config.toml
num_hidden_layers = 9
hidden_size = 160
n_experts = 40
experts_per_token = 3
d_expert = 64
d_shared_expert = 0
hidden_act = "swiglu"
moe_layers = [0, 1, 2, 3, 4, 5, 6, 7, 8]
router_score = "softmax"
normalize_top_k = true
routed_scale = 1.73
balance_loss = 0.0199
balance_bias = false
router_z_loss = 0.001
n_groups = 4
groups_per_token = 1
init_std_router = 0.00738
lr_router = 0.00143
num_attention_heads = 5
num_key_value_heads = 1
head_dim = 32
vocab_size = 8800
norm = "rmsnorm"
norm_place = "pre"
norm_eps = 1e-05
positions = "rope"
rope_theta = 10000.0
rope_fraction = 1.0
qk_norm = false
attn_scale = 0.177
tie_word_embeddings = true
parallel_block = false
init = "uniform"
init_std_qkv = 0.0606
init_std_o = 0.0
init_std_up = 0.0606
init_std_down = 0.0
optimizer = "soap_variant"
learning_rate = 0.00666
beta1 = 0.95
beta2 = 0.99
weight_decay = 0.045
lr_head = 0.0109
max_grad_norm = 1.0
warmup_steps = 200
schedule = "wsd"
decay_fraction = 0.775
decay_shape = "linear"
final_lr_fraction = 0.05
batch_tokens = 32768
max_seq_len = 512
doc_mask = true
train_tokens = 303700000
max_steps = 9269
dataset = "wikipedia_en"
Below are experts of layer 5 (counted from 0) of a mixture-of-experts language model. Rows are named router (the router's row for the expert), gate (a neuron's input weights, with its number), up (a neuron's input weights, with its number) and show model dimensions 0-159. Each number is 200 + 30 x the weight over its row's rms, rounded and kept within 0 to 999.
After each expert's rows: "comes after" lists some tokens at least twice as common just before its tokens as in all text. This comes from a sample of Wikipedia text that the model never trained on. Tokens count by the router's weight.

# expert 19
router,245,201,176,244,198,200,184,174,217,220,229,207,197,229,178,216,166,189,208,131,191,152,182,206,145,204,164,156,177,180,160,242,236,227,196,209,243,184,183,203,173,216,160,200,178,150,193,198,150,249,196,251,158,213,192,164,185,194,214,278,197,213,185,275,250,273,194,202,191,201,219,149,171,177,219,151,210,148,175,182,200,140,231,207,194,181,215,205,220,193,209,179,183,179,199,192,217,176,185,215,205,248,227,205,205,155,191,263,226,178,162,209,161,168,153,234,181,225,198,210,233,177,171,215,142,244,223,254,200,225,243,159,229,176,196,175,184,190,161,200,244,218,205,231,225,155,238,200,193,209,158,161,164,169,208,178,224,177,228,233
gate0,222,144,186,195,213,206,186,181,138,218,231,161,196,224,204,179,214,202,191,157,192,153,159,227,161,230,255,206,166,202,151,199,178,213,256,147,175,131,251,174,227,148,191,202,229,240,238,229,205,241,188,196,192,201,155,211,203,233,217,175,239,205,230,200,218,208,136,168,184,204,180,235,179,200,182,220,198,204,181,214,173,232,185,183,210,193,245,234,236,206,209,248,169,196,200,208,189,177,252,194,247,195,181,158,193,182,196,236,194,201,249,200,176,201,250,234,207,194,169,179,173,180,213,194,170,186,255,198,175,217,279,212,156,199,213,216,264,215,204,181,203,202,104,226,210,221,188,182,181,173,181,156,165,160,217,141,228,174,246,150
up0,144,203,212,171,207,211,225,170,214,285,230,182,233,169,223,206,191,208,240,145,160,154,209,279,201,227,174,159,164,198,171,215,193,175,242,236,188,215,186,255,228,158,182,180,208,151,167,190,165,160,146,171,233,235,181,260,162,232,168,187,186,155,197,237,202,201,168,193,235,175,177,189,197,207,241,176,213,199,217,222,195,182,201,197,171,163,216,227,202,199,208,193,147,230,244,242,198,193,214,153,156,205,249,206,193,208,216,177,189,206,191,186,209,214,148,218,274,219,201,248,225,200,189,201,149,221,223,193,225,231,245,139,164,194,190,154,162,227,228,151,201,174,143,222,172,190,194,212,185,209,228,252,206,218,180,213,180,219,199,144
comes after: " | ", ".", " ", " (", "; ", "–"

# expert 12
router,245,191,202,210,174,205,182,173,213,222,225,206,214,205,127,208,165,172,197,159,205,176,200,229,157,145,173,190,160,170,169,243,212,256,183,193,229,175,172,175,183,231,187,198,169,165,178,192,159,225,163,236,164,180,202,192,188,201,209,268,237,212,199,257,235,239,177,166,197,198,193,190,148,196,249,143,223,155,186,199,200,195,237,225,176,167,236,208,212,201,227,232,146,177,184,190,222,172,189,221,197,264,231,195,205,172,110,262,230,180,183,229,171,173,201,242,198,207,187,209,211,175,132,169,156,243,220,235,193,233,219,169,226,186,189,162,224,186,155,191,219,224,178,232,217,167,201,177,168,219,145,164,163,169,231,140,224,187,218,216
gate0,182,121,223,196,218,220,197,196,243,251,170,168,181,203,270,217,209,196,172,172,201,227,171,193,208,145,232,164,204,236,182,155,251,174,196,223,253,207,215,173,200,218,209,203,226,196,248,161,166,232,170,200,212,251,254,159,217,246,168,185,167,174,158,225,207,140,186,164,206,197,213,166,224,181,195,243,206,230,214,195,191,162,187,172,218,230,236,211,196,176,175,218,195,179,166,179,223,200,224,173,225,208,216,143,198,151,187,158,163,192,190,181,213,182,161,231,248,223,200,211,113,256,160,198,172,202,206,162,190,222,175,187,222,189,206,243,228,186,193,258,187,210,170,189,172,206,161,177,250,206,222,248,202,237,228,193,274,200,146,179
up0,219,131,209,175,211,176,193,183,148,182,283,232,253,239,250,196,186,156,186,200,162,196,271,256,192,193,215,201,195,247,172,141,180,199,177,217,160,225,170,229,209,144,215,177,192,225,214,254,176,173,210,207,187,199,239,214,186,153,185,204,221,214,183,229,180,181,179,236,179,243,178,194,229,162,219,184,225,169,215,136,236,226,201,191,231,217,225,206,241,174,219,126,209,194,175,177,207,219,204,226,179,217,247,157,231,200,159,172,204,158,218,167,226,244,202,205,217,204,164,197,199,160,206,246,243,188,211,235,255,208,194,164,214,215,205,265,210,198,192,246,201,153,131,175,199,169,244,229,227,207,170,217,201,241,191,201,174,209,164,211
comes after: " | ", "–", " ", ".", " (", "; "

# expert 8
router,196,180,172,217,211,206,246,155,203,193,210,181,219,233,147,199,180,205,191,178,201,176,191,170,150,174,199,162,160,166,177,237,225,240,196,176,238,189,152,154,163,224,173,193,142,162,185,197,176,254,164,208,158,219,176,207,186,200,221,259,203,234,205,229,233,227,132,176,206,203,180,184,153,200,248,171,229,142,162,175,186,185,214,226,159,183,235,224,213,217,212,201,177,149,208,215,230,197,208,247,196,254,219,165,208,123,157,233,198,182,182,214,170,160,196,199,212,240,215,194,223,163,135,196,160,220,234,222,185,208,228,146,210,183,193,157,215,186,154,204,228,252,206,243,215,182,185,159,175,213,177,162,153,146,233,161,214,183,234,246
gate0,171,180,200,166,203,221,190,153,190,199,205,247,213,205,201,220,209,231,198,170,196,219,157,176,225,196,233,208,187,179,195,213,246,220,177,129,155,211,196,228,232,204,209,243,200,192,162,178,253,220,170,166,203,214,201,215,209,215,191,268,142,192,258,174,149,196,205,223,192,201,186,207,129,222,178,222,175,166,196,188,185,158,187,239,181,205,166,253,205,213,186,194,186,230,173,161,254,197,232,189,157,249,180,242,149,204,187,234,238,168,154,163,227,193,198,206,175,269,164,175,233,230,167,181,164,168,194,205,165,180,191,187,221,187,289,205,191,224,178,175,235,225,209,235,176,209,165,140,194,187,200,166,131,156,175,259,248,185,198,227
up0,192,215,214,135,223,212,228,208,205,252,192,265,242,138,235,184,135,225,168,177,221,217,168,133,203,164,236,164,178,246,202,221,209,203,201,215,120,193,211,220,203,187,203,172,214,226,185,229,212,236,224,180,132,168,195,191,176,221,191,210,180,185,249,131,198,157,190,229,170,207,165,177,194,231,184,188,166,189,227,202,179,179,196,224,214,213,219,200,184,246,209,174,160,216,206,198,230,235,218,203,180,195,198,224,190,170,156,198,185,138,170,146,188,222,188,232,191,208,211,229,190,162,186,175,162,215,189,198,137,234,193,182,198,212,169,246,278,151,143,226,211,225,199,205,149,238,182,231,197,264,172,173,158,154,178,225,226,207,204,172
comes after: "1", ", ", "2", " in ", " | ", "–"

# expert 2
router,198,161,189,249,169,210,219,174,213,212,234,193,213,217,130,202,198,196,216,157,171,202,219,177,146,133,183,169,186,179,162,223,220,232,196,200,248,193,164,199,135,218,165,182,163,157,216,190,171,219,165,234,154,182,205,211,197,197,217,281,214,201,179,227,203,244,146,181,156,227,193,177,190,166,251,156,231,175,186,170,201,184,222,221,170,191,229,204,182,200,214,206,144,201,190,215,236,169,187,218,190,261,234,198,196,187,200,276,211,171,169,243,167,157,201,205,215,241,232,200,205,145,144,192,199,235,202,199,191,235,216,162,232,178,196,174,192,154,181,204,235,258,154,244,222,182,220,212,172,208,174,140,141,162,231,163,218,208,208,236
gate0,193,229,169,225,190,178,208,227,238,226,165,221,210,205,231,212,255,176,149,185,158,177,154,199,198,209,202,182,158,209,219,193,213,205,214,191,265,164,156,217,197,243,236,244,223,253,185,210,193,180,212,211,174,262,201,274,251,243,187,178,199,202,203,162,212,182,222,205,187,157,194,172,228,200,191,223,203,154,178,186,186,199,206,191,168,182,231,166,220,212,205,204,171,164,220,228,167,200,248,216,198,235,228,222,223,201,196,234,166,237,233,224,195,237,171,239,210,170,184,134,212,198,150,124,176,135,211,239,160,228,260,119,166,181,148,205,241,199,216,182,187,215,178,220,210,259,221,210,239,236,222,246,213,182,180,194,171,152,191,165
up0,149,217,198,162,175,181,204,196,233,232,170,203,203,152,157,232,174,241,220,215,218,239,142,256,183,188,204,228,175,197,108,237,233,214,198,194,172,207,146,178,166,139,203,214,251,220,262,229,229,194,185,187,199,226,179,192,197,164,185,182,162,198,191,220,244,175,202,154,219,172,168,228,244,161,164,209,196,244,193,202,228,219,227,194,193,225,257,204,167,201,210,158,217,173,200,195,235,215,163,148,198,228,167,196,197,207,210,180,195,204,213,256,213,180,187,220,202,187,115,215,157,167,216,243,183,201,219,249,179,193,220,171,209,224,185,223,119,207,214,223,217,193,230,214,170,171,232,219,207,243,232,231,220,136,236,144,225,175,173,208
comes after: "2", "1", " | ", "| ", ", ", "–"

# expert 9
router,240,154,183,261,172,220,209,187,234,245,230,204,206,219,166,234,160,178,251,201,201,190,209,152,161,178,215,197,190,145,194,215,214,212,176,175,212,104,205,184,184,234,199,173,162,195,167,186,149,225,210,243,201,192,197,175,163,212,172,189,263,194,164,209,189,213,177,216,176,161,203,235,194,256,168,203,192,212,172,204,154,235,242,228,195,143,215,237,191,238,192,203,193,190,183,158,238,198,205,211,211,179,230,211,234,189,179,215,256,183,179,197,173,192,177,210,180,241,183,217,232,176,182,217,193,164,216,235,209,247,181,156,257,154,149,167,253,152,191,283,205,176,211,215,300,185,156,179,206,243,171,200,173,200,197,201,214,189,203,196
gate0,238,204,165,223,218,164,250,217,244,217,146,199,187,116,213,199,193,212,210,199,154,222,206,220,222,182,246,196,198,173,217,186,184,188,223,208,273,215,169,220,137,230,208,241,159,223,171,208,173,203,165,180,184,264,257,213,196,191,130,193,180,245,202,297,200,205,227,201,159,208,230,225,199,203,155,165,189,160,220,199,184,205,178,236,200,182,221,168,222,210,188,201,234,196,223,236,206,188,223,212,192,182,202,194,155,162,233,172,272,248,229,240,206,193,203,191,194,243,179,216,204,200,169,248,198,199,221,171,194,222,156,194,240,186,194,164,133,185,253,221,199,180,259,172,236,207,177,245,216,231,235,221,177,205,171,222,163,152,212,212
up0,218,207,215,254,182,242,163,202,230,168,218,181,223,170,217,183,221,192,139,141,177,200,200,169,223,213,191,206,187,212,177,179,148,243,213,211,248,235,175,168,192,181,188,261,179,174,222,234,161,165,239,191,208,183,152,179,254,201,190,208,147,207,194,215,252,166,232,185,174,159,156,176,229,226,192,190,161,230,177,195,185,199,163,212,199,181,175,233,176,207,204,136,224,262,201,243,200,222,207,226,142,233,195,207,183,160,214,200,146,243,181,244,203,189,224,170,176,205,128,271,172,202,188,186,204,161,192,142,195,194,194,216,194,204,191,172,207,230,211,248,192,264,230,175,185,216,241,180,197,167,166,221,251,232,233,188,242,259,236,218
comes after: "\n", "\n\n", "|", " |", ":", "-"

# expert 13
router,219,202,168,208,191,157,231,165,221,202,223,170,224,224,197,222,181,197,237,180,172,197,176,150,165,192,198,194,216,175,188,196,258,235,199,223,203,159,173,154,159,213,214,205,213,174,201,142,193,226,151,224,164,207,196,166,184,258,170,201,245,194,176,205,193,272,220,259,175,183,198,189,176,210,241,190,198,214,208,198,150,143,228,228,196,157,220,234,208,232,185,192,165,191,182,225,253,171,168,204,159,220,208,172,211,174,195,219,223,183,153,214,175,172,193,190,149,191,175,203,210,168,185,268,208,185,229,214,187,250,227,196,284,136,205,185,178,191,201,233,250,278,211,214,239,196,248,195,234,265,227,163,163,175,227,171,237,221,195,259
gate0,226,243,202,197,134,207,202,171,174,199,188,224,171,184,180,216,183,260,210,144,199,216,184,205,192,166,222,200,235,264,246,227,159,197,235,197,225,163,206,221,208,174,153,235,230,199,166,248,162,196,127,195,203,176,204,215,196,174,149,244,189,232,212,200,178,191,259,189,214,199,203,210,214,241,174,179,181,189,230,199,214,226,227,225,221,171,227,197,223,250,209,162,172,165,171,149,190,191,130,217,167,184,196,203,179,221,185,237,244,228,214,210,158,189,212,231,193,189,260,199,212,155,196,252,264,201,196,197,196,216,164,195,188,179,154,220,221,184,194,267,180,228,204,158,170,208,279,215,202,192,179,177,154,233,167,206,214,237,286,246
up0,172,170,209,219,226,150,183,214,174,176,197,199,253,187,198,214,166,226,184,196,232,208,204,220,198,199,218,225,156,216,200,209,136,283,234,181,184,194,198,181,161,149,194,217,155,159,174,212,217,197,169,174,238,155,161,167,167,241,173,187,231,210,188,193,162,218,258,252,112,233,171,209,243,177,242,204,249,188,182,199,198,209,193,217,185,211,202,168,134,180,177,208,237,243,206,217,206,181,207,185,241,264,194,194,170,292,216,165,166,173,176,185,194,182,150,211,179,241,181,197,177,170,232,190,161,180,121,155,184,222,230,243,242,221,217,221,175,136,187,207,213,175,186,206,189,223,235,221,193,190,193,202,212,232,188,203,230,236,203,211
comes after: " |", ".", ")", " |  |", "==", " =="